Experts of a small language model: width 256.
Below are experts of layer 3 (counted from 0) of a mixture-of-experts language model. Rows are named router (the router's row for the expert), gate (a neuron's input weights, with its number), up (a neuron's input weights, with its number) and show model dimensions 0-255. Each number is 500 + 25 x the weight over its row's rms, rounded and kept within 0 to 999. Numbers have three digits each.
Before each expert's rows: a language model's description of what the expert responds to; "comes after" lists some tokens at least twice as common just before its tokens as in all text. This comes from a sample of Wikipedia text that the model never trained on. Tokens count by the router's weight.

# expert 45
What it handles: Phrase-ending commas
comes after: " in", " In", "In", " from", " to", " of"
router:533428488484506505499487465523509497500528548476484510507537497526512493484506506496494482547454560519488488536500490505542471486508481477531476511528481506492501507480551535507452522503497524454478474508478473492511515501507468478469495507549513490543531491487523538496535469498507461531516497502496536463490482509493502510462522523537518445491472513497504469519524491494480534479551485508481461484487543496510454514482460487523511513504489476503538508486505497532449516498528493516520476474555482498506475516480502500483476492485444522556521479484500461499526549485496495473504537547487539526493480457501482448477500493467464545498498505510522470487505539529501469493483542508510489486495477480539471482514511496454467485513539554492490497521506484482473495530436527
gate0:507552561522478513495563449463496502502527513521519524494502519445515495487459526546511444437502551529476503497527541513524459510510469488496498512530499470511525509502498527507498493479476505510494504482493486447488464448489480459473489526502553499516528531511504478555504502527496504473476483489495528498503448538521522515536493481458507500529463529529500457472471536478453507492502538513508492489496522485521500521500493488503483510466536522492522495508487507486475479521520496518491444485486474472533509521533503524497484498547495529503525542489479531495505540490515475521525488519486516530530496485512514506509471508530475481523415523484499460533522515491530495474502482540488505498496500516480448493487448509484528474511499480489478458507511548493482493459528494
up0:500505545507487526482536464459475502474473493488480513505531477467488495490471492541504481412471515522471511515512510490518483501507466501483503494522514482502531487506475508517505488498472545515491477507492492434506466475504531479467470479479559507526539526552474496550470542539467495495508480493491523509467426522526501501503497486452511511541444510545491487497498542495456533506479511514522527477483505506538475492512485506528484493435520554516504488503488543457488483508514496508514451519513467452546487478523529539502501520550480491482519544509502519486539530508521473531509498524485516530510481500501510504502481504507493501491420502474463486521497522495527488455475511495507521479511494527532500492494466488492524514493488475510495503523486550512493521488550512

# expert 55
What it handles: Numbers in table cells
comes after: " |", " 1,", " W", ":", " ", " /"
router:502499475501509499534507492518548483498508484500482489497519510493549513422506519510506494473464505491488497545488518509514487485485461505552479509528492499479488532489505501492501506545493488483464479539498470526481493498505497525476493543524472486519501448503501517448507503538519489485522528518473501485458477488557469531498522516528556489491475530471494493497553474537490504493482512461469482467477494478496517483484478447521549477505464484482546455447531507555488479507543493530513461492503525498510444487492467481492491484471494515503491451464491460498509519501524536481475526518506513548537485476512453488511531516484524525475503503511509551507547539530558506494475520519527482479517451477520486517523506541466450507501553516497518484515494479503481485516473490
gate0:481494551497508462511482459491533491516517537450510516498512479486476466440521497547520541490478478473511491509471516487535483517483508508496509500513446448494460496528502410553486517481486514505485479501517512461471480478493480546448507469475496486444540533505505471473497560538481478499478515496495478502511474435495516518477522501490494506548497491539450488484510499504490489495491566547501508523516489513530542491488489505494473485479545472513554488482526544507530454507475541514480476522525514500501542541504525522478489476522508542488508504505515494524512495457453491529508519538492522542538504486489517502491516503490521536474491517490488537497474501458519477526491499534527476511503496519497504499483496489537479481509536484472525540483509508495479500492475505
up0:546532470508487563481522527510461513495500491548486475504494517529522524574458493471479461518516505513477490498547462488486545488533505514481504513493517539510519490496523572461502485527488508514528521497475464540516531522530528468543501525521490508552485481508477529532495414473507512494497471494509487501499508545529512470536473507503520487449520483463544495504485501496501530497504449464514506481501470484482473519517525505475527499519467529497443500513477475509477532486507474465506514511518490504486466468483492480529530524461478471507479486517492516471462519532562527469504494474502482462469491501504486494499479508491494459525502467522523461509550513532465521489495491486449526475504483465516498490527500498469514513500473482547481473538481489503523506495500500

# expert 54
What it handles: Sentence-starting subjects
comes after: "\n", " It", " which", ".", " The", ","
router:510480500492493493511451456527484524495472540496482538456524547461508497499507482517461452496470487500517455517476528501500478465500506492511448525502475499505472509481501562519498508547441530466460483522493510495500516487532506527491488492502458472505520495480545528482540490481521482509505502529483520511431502489516462509471510479509522471486471496483520491479510505514491522460500501481489496482482520488525506515504470476544487465519464452518526486477518526521525494510507507495520468493530505510481495430515483444505440510504458524513516479492518486515543515532511501516439513482529524512522452490490502485519566519506520526461532503540527502497526528492509541478480525489553549489500476507517505525547491557495465511448511488506517488504495488470466475496487476
gate1:521519510525499492478513506494502504496482498523498475490585506511487472526499533487524540509495496457532496507480512480454458530525514495512465500501506460460497467477547564468512507495486493506545498556495522511479521468525530503492457472445500496466518573500508497485527454492507513510508500494469492556483547521533505462472542545498502537446498537524536519515494497480520502480528509524452500489478515471534476502528522489496488474501455512488488472441525491502483476510475480466473500507539516511524499521501504476512527513526474451484478502490532477524472495512505477497524520492480538433487486532491492470515497514500502552487486534526490513491533497484512506477452517523511503533490523506492495481477518490538463522483531509467512483549504529495539466480506471
up1:524522493496514478473461471563509496480451524503455501539482477494500459470526526537510498454496517512489477537506486531531491534544474494497475524483497482496507536503463522488538505523451520459479483533457534500519488455477501482487505488469541504486508514526484507526484481460488523456527510479533521497519462484507473504488544531464486557500503506487482558515521539502506561498506479515497508485484499500520504506535543503530525538484455512550491449509484481475503465500549468489517513491503504524519529490504499552471462488532477477486477527466508478543488525496469523485486458535522498481513483512475497527497519521504487545439513512503497466480516511487457508515538490511519494484486500491506514474461536502499522491479436489505534471504512514540503464527487483

# expert 6
What it handles: Dates and time phrases
comes after: " in", " In", "In", " the", " December", " July"
router:492472469493511529520453465502527496488491526484476527513522487522500484504532499503458484544503550532465518505468509506520445485510499476526457512526504523506506512496486509488478529511481524454453474502507508490505510501556459490503490493561482516506509497502521534479573484546538471466531508524503520455462475519484488510459505533501520475497479525468524480497502485490488508468528470489465447487487523505520487510477484469515529512506481511529508523497531506526479497505518494557533508479543486512515464518489505492479475481482463515519523451486464465553547539487507522468470526487489509509501468487518447487497511489492513499466528511513524474469542525544489500487442535523501520482492483494539464496503508497498471460497540523492448496537503486491443524514456536
gate0:470506521507487489480506529487524471473497484518484474453501482481515532483492502487540485494530517543486503429474478461505472520490505505488511502503542519540517542466532487500477517515506508489463509509517474526484536507486531476461565519455475520480495476520475514485531529513533510477543491482487508522491483429484498469488497479482474506502484463518475514507514514519495452482537522430498453493537468526506581515514566493499506489458545485533514511517470541501517511510481503489515478524519535513512537506499482467517502530487539497530502529516519467495515456457525495563499488499469486483477492476523497487515490483490477480456470520499517489539501540554507502548527522478458504511469495537474488499498486525471510488522515493510494458465472498528495502488519484
up0:517477481492462516486471498503504441485534527515492536495528498531486455514517507503522465510526474501477512479522504490564461509505498503476489471489519516518512496509469460505532487474516505537513480511521485505465475481524510495491520487510489478522505503524550505500507487500515489486492521497481547498481477513455513485517478463494482504438504526482481536476466548498524531488505453515517480519451524514482492459571533543464496491486519537496497486526495521501507499459515524485492474493485485528480513459482514531506468476496480543463511528539448472524532518471489552507549508480483478507467517537515478483552488478512483564459501488486447486479521537541500493507477443479508497512481487461479509485534530470498543457505460499511495472545520515487483464481513525

# expert 14
What it handles: Digits in tables
comes after: " |", " /", " $", "/", ".1", "2"
router:498498471509493479495496510513507515498518478483475525490510522511516479499520493471481482482500511533495475516494507519509465482515461483512483520528482489443494512497479511505481523558498499502472471527477463507499502521493484512530480521511465492494499490489516514452519502535521481560517536522506519491434432486526490518484517484505521507474472527482514479460516490535457511505524507503485442478449503503495468531502469469510544487502498507545522485475514515538488473498555496537536455481493489460492467518509488498470463504505485557533504488477493484529500553524567505479495506494509518531526496494570500490447543495480485528470507510550531547501501534560524491457499528496501496452487486502492509512521483521434505475485554527510493485514531452482480467507504496
gate0:477508513492517528472501478508481521495472516513436515494478487535507456532495509471507478457510505492500534493437544517483495476490470511516530490471502500481498521529567546493497512509521535518545525532491488503533499535469496477491497528494547499501528474490508498521503502498490478456451520448483495514464508507512479551533525461493500518506455518475466511547485532495483552491507494500528488500497455462450466492462533510515538476512529485505486529537489479498499467505508528526473501502477564502553485480456458493551539516535498499507528508517482516473526513442520478515512494509508490522489502485508498459503498506486496527514472508524491477480467484494469510476524516511509497448466496492491464558505493498466492463454496500515498540526469484500557461502499470
up0:563497476505510483485494539481505459486503526506526487492480503488456537505533481507503509518508486524517513488565438480518492540519427500496463455464492463487491526486489493499506535524537473486490489460511480502523485506506514478503507479512513486463540506492471536560522509512496473511541489493486578504460536493508470504509501467479513495487498484554507477487480474536473480510517471520497520554529492480523485514479505509501480458550534513521508482492538485498520525493506515497522449490530486498473477468506545506486557511495508474499500521502526506480442515533520513472493504498539478502443532499474520493499529493515485450486482521480530520517492537499468460507485452509501481492524543493494488479501456493506497486485487528531494487473493499455462496516508576

# expert 4
What it handles: Table and list structure
comes after: "\n", " ", " 0", "|", " —", "\n "
router:504450522487488495529459470535524537494473484454507498482540542436540475498519487485513456500502534521525488535457556489513488491513464490517499512510489541510472521478513494485495522497509531501422463508517458509514551492511497511504488519537466459529503479461502535480515504496498487485533528540495543468480469522538484530489493496510560485481488528486536452494503439531496513506517498507527473462477512483502502522487496486513518483511491481491506488493525521546506465488529486530522496489500480472475465493503503494492485493495479510511508503472491496506508502547544533461455515508543515565508488482531441508465497486484477513493480520492519539497513506509548502492479507549540509484477477498502494513500550536462497448486536515493500480500508468456474505544494519
gate1:508491483507472494506478511476467519481509491504547522473477540437489506496509493504464493495563527533476490468513466501479502487454489476520491495483463541494502495485518503549517493529510474515518552501542455510489528483523512474512488481481465446478508509536504530535487515464512480469495505531540508499532498496481518497511447482507470557515523527499513479510539489512485516477504497517474546461503517530518498519540475508509468504491525538505488525507523495493470478481513535511471500508520550517443489538512544451479493505538514508528481482492491517487485502547486498462497507502503507528476509502449488464458455503526495471531520485468536515490514453488482492435476504504483487453512488519505473529532467503543560454507463501484483467493495532494533525477461524
up1:488480550516538459496520525515523473536535518529450494528522509524469459512508526489489511520484489453529523521521526496533495542500515512451499464516560462491509516492484519445520473480472498486526422503465552470465516505500448495488510484524489540498500470454483440481516483512490497530532497496470478517454499483494471544501509508529513485524483508487484495491491532490486449490552496464504447518537500473492545476493540500548541463494505479528471476493510499539495508509442514481500469490513471501477505472490488545492521482498505507465520513516497503560537520469504470508498528474537511460502479479528529512503508474499495499440501551479507517518493522517509480552499505504506498506508517494494504474493523514457492503478534488476501514483487507522492482523523492

# expert 33
What it handles: Infobox field labels
comes after: "-", "\n", "|", " •", "\n ", ";"
router:533475468481521461536487481521538497461510504486505495505517524457528492510559496487480494506460519488493473516449526491522493478486499469514508525524508513470502515491484522497473508489492535452483476506502462504492520508513503489511461505546489475523522456475506517466523464489506484514498511557483542487473484535562497505510527508499534495486463524493525479481519479538484507506490468494494463471487497441488508498491514471510553483521515499498498479477542521530513470495525508549522467528514487455459489453511450471475474485504484517505511513460529504517507535541516539505431494509503512511564503464522442488490557476504500509489525534499536538483502505506543469492501522496534541494483492468514495524482536525478510478449513486517477511516463474517481492537460535
gate0:482488509507518472475480492518481493520476493538487483466494492525498530553480478429495527484491497510493521470479498471505498508466489550473504468508492519509510477532488464480532540502466519463506445506487541504524507488485493477488502584524512530489549480498460491502531451487510492491515463514505544501539501488526489494485500504521520509496527470504482498464473500499497499499493464482532470527533486514484510509518530518510456542498439487467511543502496495502517510493497542494516507494501463466503487467493488509540528530543456505543495516413453504570519518506509499509471492494490511471463507530548535527460486501474495496499500482487486509513501540483466461521483505551496521497497529484506502503499517504484522484519561444488466501494450463522491473500495534
up0:486517529502493530547510502492531481504496523474510533547509510488498487463539522546546494491500510539482469508506507530499499492530510452480472492466491457516498499452522500494510441514539502518477551500519487467456491508509480507508466462485460466514490511505533462492506562501489507492502536492500503511490505502496504475479488493490507500497463521493509507480534517549503504499513501506500542528450515520529505553507479498508538442508513484519513450482500489516465474492501482483447474516481551502473513547472531489487518466467518494459533456550514505479525495486471530445560536529529484509550494485468497504524472511554479512494487512527544506496468478470521528464515488499502464491488488554482501474461475506503501493515460542503525530512524524471460530490507493

# expert 47
What it handles: Location and field nouns
comes after: "-", " the", "|", " a", "==", " •"
router:549477486487489465517482503526510485499512504509468510503517482504510505495517508501478503480494573529473471519488526492509456497485503490510493529553506529446476531479505513494464498497504530432507469524488497530482517466520484540484450467531488472538516493472491551441516500485500472510490520518463510454517474506532489529473514471522501472481440524496509467536527457509455513518510491504497466458475516471476491531465488502515533464507479492469498527481528495529502478483501503537524496503563495475469493469505465506474495488512469530536531483532519487518536523504506491508491505512531531513535513490534455478520538489501511526493514521516531507443513518521557501459510494526501525507495484471503505518531521530485503470489511504480490479524494454487467497580450530
gate0:501502505480551471485518510491477532531483539471475492470521478481489522492498470473506465449471515479465535452497502469479458499504508530479520483551495527500506542551509461523481491498497469469499487497484538486499485533510491495457546503507506471569542532481484505469492502498489465505486495461486531497516507480471528487484493496507475452488424478487475521469476529491506535542507487536478522485480489515453505507486476531486489470495478480489481500526503468499516502568503514486490508481509517515535480480491467530488507519488513559538507489501508498508497487503487528494521533547500501472485487484471512573514506512491496523539483478545488596467521536524501465520479455505464514504496538493543507465524497490492495525504501493482480519537529519465495511488510515
up0:482528525484478547527502514526513468496491489505508485581521514517508447516475480495512532494510451506489506537467486557539480458524487501489507483484556496508457508489478488484500545506505489470524539535492455481499541497485504512521478508475529484448552443492491507479490520507483563545505486463490525528494475533483527470515472520432461504468523526480544493494505459517476505456503502526506506484503499502537487536495502460498500530524507519524500464507493479505497496450500508511524555491463496486505509493501491499500519494552501461488500537507479514514503503465512530472461458487484474530481503513524484534442502536473458475462502538498493467508495470495476469500488499517490521499537484520502531474469495517500548483508496516485524524521511507523533456484480528

# expert 46
What it handles: Table cell separators
comes after: " |", " ", " 0", " 1", ")", " —"
router:472467509480477507523481487542487499490481497484464515494519486517519503498500501486479479484432538528546489506462525532521466498522481452489503514538507510477519497480503523526485518523489506442446484522512476492483510478530496508495489524517451439525495470508540492466527480499529464525559540537461549478460481507512490534471508512549546479475472515503522459487570456520476512504506501464463482481502520492509495496498496487508506492522472466478518450482545550520482497495528476509520472492502488463508494466497480473497491494493500509510509458465499491503511509578511519475487539512546513510527463486536486512513500490463473531492480515503522536495513489527539515506469508508550522496463488468502506518506495536499445476498503550528495470501499491499483497545477520
gate1:536453504495519519525488497510499504510492508493486541491512538468537527536521502467495487486462474483521461521490481456538477551560460511514548530547511512499495533446529493517494556556493507488476468525507495489476474468494478496524477510520507501504470518491486482440500514537585486512498544466454494464505461535500454480515538540510503497533478529481536534492540503511507481486511473514474511503482514508492476497506505507503498522511513483508511525437478530522484515491523519533530491495507496496517476501497488458495509503470495502524528545469493489503544474558483519446489503522535494491518497495511491524491487502480479545495559514543550478501505517522545496493473492501491490491491467541505489518550513545463511479471498503504500510480499476477471467497491493
up1:481500522484473521584489485523552462532480487510519508537463493517528532526533497494515518490532501534473501534465480470514478523500513545473509472497493517500515479492526508499513492534512485464475513479503497528491489459518511470512512540520515517514524538490506487455475511466536487464448532500491518484478497526531444430531539566471517497517460504509523512496498477501499527455500506441512485547504490487507536486482510473493501502468469484495523497479480552520459485513494502511507492490531541519488533489476522479443518492519435498513542558478494506501539473508504523502496535507487495506501476506485500500527512504529499515505475501468524517523502439498463511452527461501491483508515455442453508495490506540516471524526508504489475504502501484467501493490527480

# expert 27
What it handles: Table row cells
comes after: " |", ";", "\"", " ", " /", ")"
router:492501510498520466520485469507535503511496520484475508467504511500505527487531511518503488514460546512509496517464544537522499461499486506506481498523454506459472522483493496531483546518503501455432493539502469497497508472523514503490482529512440481501497458494539488436508496504543488519514510538493517457470470485539469496475520499542545474469511531495499480514525479517490504513498520487482488472505530472518484483504479494485536476520449500495564456464570520528498499496532473523538484450490484478483465474513453486490479475472488502541515486490516456513509510563534536479472499511521522523530487462575483512482514485497499531470486508495540525481529493522533508489486519529515501487442476481500494507505481555489468495506541515508473488503495473512481487509477511
gate1:501520495474540473484505501493456486513475502506518473497490485502481493499532466478478506523509481529493475555523522488502479486502526502506450519479412530499533476472538537557522516509494477524494549481520480488518518493520534502478507518454524567482476503501504515471514474490482510500485474470469473455492535519497484521494499496511510475509541516501473528507536452523521484529454499462477472538525549507490481478498473511493433512489480515497488529475524464497495511497483451492555512454504490550504486495528515506496542510519468498503493509490510472486464473540504487477501512490474561524529491489504486477530535526503506497478481517486497525536552491476488464490461513500486529503482440513550509466479520517536494526531467516488489495453527519490477458478508472
up1:503519493465508476486514480544477488509487503517537499509479486513443486503509464482482490500487502506473478547504523472491526525496482499522465515497469490463526519494543508540535501517475502519500498524535488490515520478524522496479542524479499462524483543481544517453516509508486537509496444486496459475490503511534503538510504520479513515521521502509461557506552464531532531522427494501488476515555509501500481487459439509493442495477518489499476483468507481515499511489501478511488494472480504546478479480506519503478521538471439484493459489501536484504467474533490493507517503517524562526520463526508499495513535506482517506530473507518468515561503504492479459499462494527443497495504447489515512510516520542530474502505499522512534488428518467498501495477549479

# expert 38
What it handles: Sentence and line starts
comes after: "\n", ".", "s.", ").", "\".", "a."
router:547450489508507502498448485493517535461484530467492510492508512481503490459553479487501511521484531509509488479466509504514479458524494477511507500545463546488525502455509532496511569516482521469474441558501512514459520499522508475460510507515469463513526461476505504484538461495504475512530514541462516483491495526505495522504507505538531461511450522485511481494502495508488512506550479504437476477484520531536486488481467461494514478517494454512517496495528522536477499491533502547504486485539480462511468503503484433477466479482488526525496455485471492497511525535530505498496529555506495505503464463521500504486539493488463531510471530547532519479492509500564521479478496516501521471487498476495516503499491504480468495484529524508487509497523487482449499552485521
gate0:501464505446491498447447499492503484476522488453498523529449511513498512500482479490512514491449521535521499460487474517511455527544487501525557451504511498519510501514529526506489487495485475480478494487467503549516488472534487514474538501493489514499484489488505526512501510540498515528566496487468513472496516505506514469452525490529491486552440485522471536487522507489480505573495502509492521484514482461506460468499497492556452521484489494505516473467516494478533520524492485494488533506483489539528539467493516502535512505511473451533507480483492503495454521516525514493520508499467536444432468559498479523525434471513484524523490501485494500475523536510530490536504481476508479517522518500486480558505490527494457464520487519519497492488522491494499488518527493
up0:487539484542518491550549500512494515530471505537505477477538516465507473521505537493487473504537496472492488527522526500480536469476508496472437538486498505464498506505472470502521515513500517528526508486514479461485513558471521487525472517497508463506501528509484476486500491467496473480432511503526492559490480504498488555547485507458521498460553518492542469501491517505507477427498492485515493508471495542503559518491496503473540476519509522501485541531468515516489471481499520498519493467531524457485489528494488504457462495500523534462498543516509500488537476497492479510465479517526454563573505466491492469456553526480516472488510522493500507514493462511473522472496514517488523514474459478515526468506500496509532539496510495488518510507492499480501519473492487

# expert 29
What it handles: Nouns after articles
comes after: " the", " a", " was", " at", " in", " to"
router:482491499475493497536515469510530506466518512466463537530487529501507467487538513505506481532440535499541473545494521511551505508492499496551466489504472519502496505515520534515504512516483500461505468532522497498465549459510454543493483524529478499539483483491493502477513507485532463517513533496472513467471483532542464498483502500489555492484516528471533461503536456515449526498515502477496470475489522450502445521467498482526477485511483490490542504455529497506501492487512495521512502469505521459472505463507490490448504474485460518523554509491512457523503507496507514451476526539525536517552488478518474487500502478513482538461496526500511480468525492552516508468518537542522524503477482472509470512534511497494487473493517531498471487555513471478489495515465543
gate1:465476472489515533548522466493517490537486480477510561499484513488499486498477490500530501463504495508483523477510508450461523535503495539500493488508504533516496531516512522466510519490534507469498510532508488477500541491460465478507472469469435503471512513533501516540525471502497500492501513493476490528494496555517453531543489496496550493488525510462537516512541521501521437480526505493521532511491549517518471528524480462502485507531504468514492510487477508516518494543492536463428497454510471466522505503477545466474489489495515500523539455489512480509517495475504555439509518457509499509441510483501496509499441474524499478500494511471493483485553482479448483509532498495491539523489479501508522517469527528535499535463544494486484478477488494511469501531507489
up1:491518499530498466505500552503518509473551510520481469498496506512523508473509542499521460518480526526530456517462502513512497488482527470484530508511500445481487436499493468528452460496475505542514465436474508512498511508495525519519533520549538483478465507458506498504512503473504533517500485495514517477505521478456524463475524493489458518488474502501479485514489454520474539466477489512466491539506450517510512483490496516489517495481490576525531512529508493506500517468508471543530509540497477474458476460484487477490499489516518488444479498531517522472487516544524470543507478516444469487513503518510498486467577532497518510501542519507520524490497511522498529493503537503533470504483497487497488478496459479470473474524476513463514523538527528497536515459501465

# expert 57
What it handles: Sentence openers
comes after: "\n", ".", " The", "s.", "The", " that"
router:543471459491496497520451497514523514487479515489501522489517534459499496459503459490476476528518512512511489518488530491527479448498502494510477525516499551497524500470497566500478558521460525462487487495505503530467515516505482515484484503529480447512536484453506501494522441509494470530566508547477496512476501529544472514520512503506514488473493499490524485480502474500499489448528482489482451486469498485522489516479470468503511476493500486524502507508545519508490499507532504548509467471528504479506485494529484475501441472497464529517513445499451481521520530499528517482433550480525491526526487484513488490490550511494486489485542526514507475513550501502523509483493521517531540466525510487538499525517490510516445489466508497521479507518511464464430480515461503
gate0:471486530511474494503494508499498478480478473520477486534525498518483513499441504524488514474521480471471467532499478462520530476454451496494513454508461502517501534450489521509511521526525513497525526520471475509522517525521483499525474462529499468488531541530531535528544485532515500534489535511494527480487550516528554525559449506512517496539521501523505536469509514521520477523525545480530521476498528511505501513532574527503496485505498500528487508470447533486486493498518507467488489536486491500522550512464526473478508467538490512467475475521525497493520502512459521478469476428492491480515493501494479512542494486468486459519487484494518482534523485492484489511496478492504511460541514440537500546499523513514498518497511525495506490481481517430530480499459497
up0:461455511491472466509462494515506503484499488516416493508522516497498518501505552531511513475520492473526470486487491477512494495434488487504527478448530513512503467483464502488499504496472540502531519504477468503468464518505504503510483476503489468496473493567521469516525516498473500495507533508476492486465502521516523493584467492542545479507477507542505520511539530522495480503508566455529479485476497466478516501537545490531524502490502517537469529467516519489521476460473536514503449531517501468518536506508489467542473511524542525472499492527517502505499485475508524467481509495490496499541512477469519521526480505459443479520497465550516523505471521491504527482499437488497494517486471488486482498514528503528535519507523475478519497508474548485517490543514524

# expert 40
What it handles: Table row ends
comes after: " |", "\n", " 0", " ", " with", " —"
router:502469499478509486527485475516525494471489478467500509517536566439537510504560483473504457487498526523523465561476538496503480463516493488521483525545482531488468522485509516494475513493472511509482479537487455516487524499503471516485481513508492480510488481452504568480525484486502479492548526519515556481460460503516497526482531490514530487481490521453518484496501451541493521476507465470529468462485506492509492540485486496529544488496479481499525509467507526563505471491507482497520501498515495467483468472505478482469491462495488510518517501488476507507510515553554520473484552511532519536506515498526449474471505491507480503478503527502521548497509477523537506507481526502536505480504473461509494523514551528468503431506533505500490513512486475454477504532498529
gate0:486508477501480527496499455493502470460497477496531508502504500491511525513507519550523461527520438446522449526465529467489494466534509511521513449513517468489475496464523491484473514454508566554488525497506497504498508488456505556474474496498503475450499523534505491497478501484505488521501489482512503482491483479480477498478523502521477520504515501479512469490477437531501500470489480493511472492467481495460521534483427518488514510517457456550557533493520538493500486488527487505459560496500498507532513503504466485513487513471535490478494516528504498499521517485520477528463558510478506499481522530509530510499489529534478505485557515536482551461486504507465491560488487483518508494472510533477516521547479513537479512515480520479518505516508461517495448488498522
up0:473517480512478508481498471466496451458499458497527506485508510476511510514522519552511467532524445463504444524463529457494490459519520506527508459514490462500480505469521493484488519453507541557500535492503495506506522489464509544459475501500508469452494527525510515489467507490495489507476471486517506494499476482484488506485533492513466520501522516476499467483477429530533489475508478499519481488462473514462535520481440510473535505529473496541560537489517548498514492490514482511472548488507499511509506505499449497526496502472543477459506527522491494476514528486524483512443555503482501512482513531508527517490495532521487506493561521524504555466497488497464495565489516487513508500469493543477533528543485502534496511517468500482503505509515465530500481479506516

# expert 63
What it handles: Sports score cells
comes after: " |", " 0", "\n ", " ", " 1", " –"
router:493496499503459497496488511530509537491492510474473519474521512500509506501514519466522502495465514504532476511472523514502483484519514460534468504508495504466519504470499537482507539477479504480441486557500512511458512503531513524478468518546486451522491455496517531461522435512506504530535522501498532486445485524508448525480503505504576487502514560484518476518503467542433488521519497495485453480490529474491516520515458468503531484517477458496504491454518506517525500510510489539513494483484539488502457479541452472497487513485492513515531510495502494544520488541521515480458521498542527508530514507550490498452509499464503503479482497505500531498518496491580480479476517502504529493480446497492510544530494504497463463482523529508491506506497481468452475531471497
gate1:502469502478504524436465539531468489545538462507517490474471473539532541507491523513501506515495459484514484466475545523478519523525534512519538462463486530510531507498511536499465481467439488489493523562491496549468528477494517491481491446497488515504513446492522515531503494496484488483489526520523480503509482526539511509473460500498512503518474484491520506491525487526498506495523554525484472457512556468484493509483528494557507470448518514511537513465512483470481531481493463514496511510495528505491518494473473514488453522479535537509476519472518470484470460508483494529501525494506507472498484523488482480491508474513471492528531458457533525483478460478503461514505514495537489507465478500506537530442516489527516485498440489499507501493483509556498509458519514
up1:486510501520502478563540443486517506455503519494508504518528532447481446484492474484491488475502537518484512517515450479508459477488457499483455554534549472504485485495492472502529534512540500524527487459511499457520488509511483508511500547496506482507491575486484485471496488505524511512520488465492521494495528482476490495497539499485500502496528509514489506509494500468481512489456435471512550535488471525512499503508478501450494517540484467504458478518471523532517485528486540491500487508502487513503492506529523480518546491525475454497518482515500529526544556489497474476486483505495493515514522491512497516519482535505538511480460538537469460503543570522497534491482501523439512487539517501489455477544488524463482522493540520521494507503516494454507493532497501

# expert 32
What it handles: Biographical action verbs
comes after: " to", " was", " he", " had", " He", " and"
router:502492471496494505526519525533507489443515475497452528502520532497511501489512492506513488521488500491518502579488509499518513509535476458535449502503492551456520502464537508530507533512486519491490473530502498498456528472525503526505480484518493467565536499478516494503523440503504458526505560521478503473466491548505485542468500522511524450490530528473511485492513448509496497467531486506494462463479525458505472509500487495505519483498466512481509476462500490542489476512508486504512475486513539466463503503507475469446473449496486543507535524503493483507516524507500532452454559519504534519535498496506493483486514503457478516508512540495500467466505495502511505474504543533516524499505458459507493509515517522504478492484503546508456480553494483444505472487463516
gate0:506492491509482475552521474470506484454524560489476486482531452501486485485494521514470475463505502469464461496516497514499508572470489554500503476486501447545482523514493472477440511443512523460543488493524493485468487502512507505498503504488515565462496510521465464442553496536472507500490479504514490505501465511535495501509501512506461545477559511502509548513480518487499541490509500537507507464484519482501517496524528536491491478507526516447454515516499554517518505524519517538481475507513500476481504517500504522482528533484517510474494551519545482502538537498533472497488475495463574502522473511498516505522507531484499518524503518516478480472518540512482505487550498467470496469474479508484501489534482517489487511516482501485525504503457522490510464464485521
up0:488515446515487531497491495503486486499500519496423512503497499501508538557491494550554504458506533507521534512489457491558468524495520470517482489511486478513476483554530536552470498500507466491488488491470544499531482448507501523477535533489488477505478496498504523464477512472508484498513490501476503498476531493473537495524502514510524482446483490504447508489517464486500494454513501502494483526535522487500484480444493500538476519488529494455506480540524461473511500520460519518485523542498460521546477467517512508501489525513470498497513477509499491452475505510506481476451520524479499454488489486497498535497508539544514471454471514529529493541470508513551482510486516531505493513526449498528471499524479481496502494488507487562490501507552456512527467544492468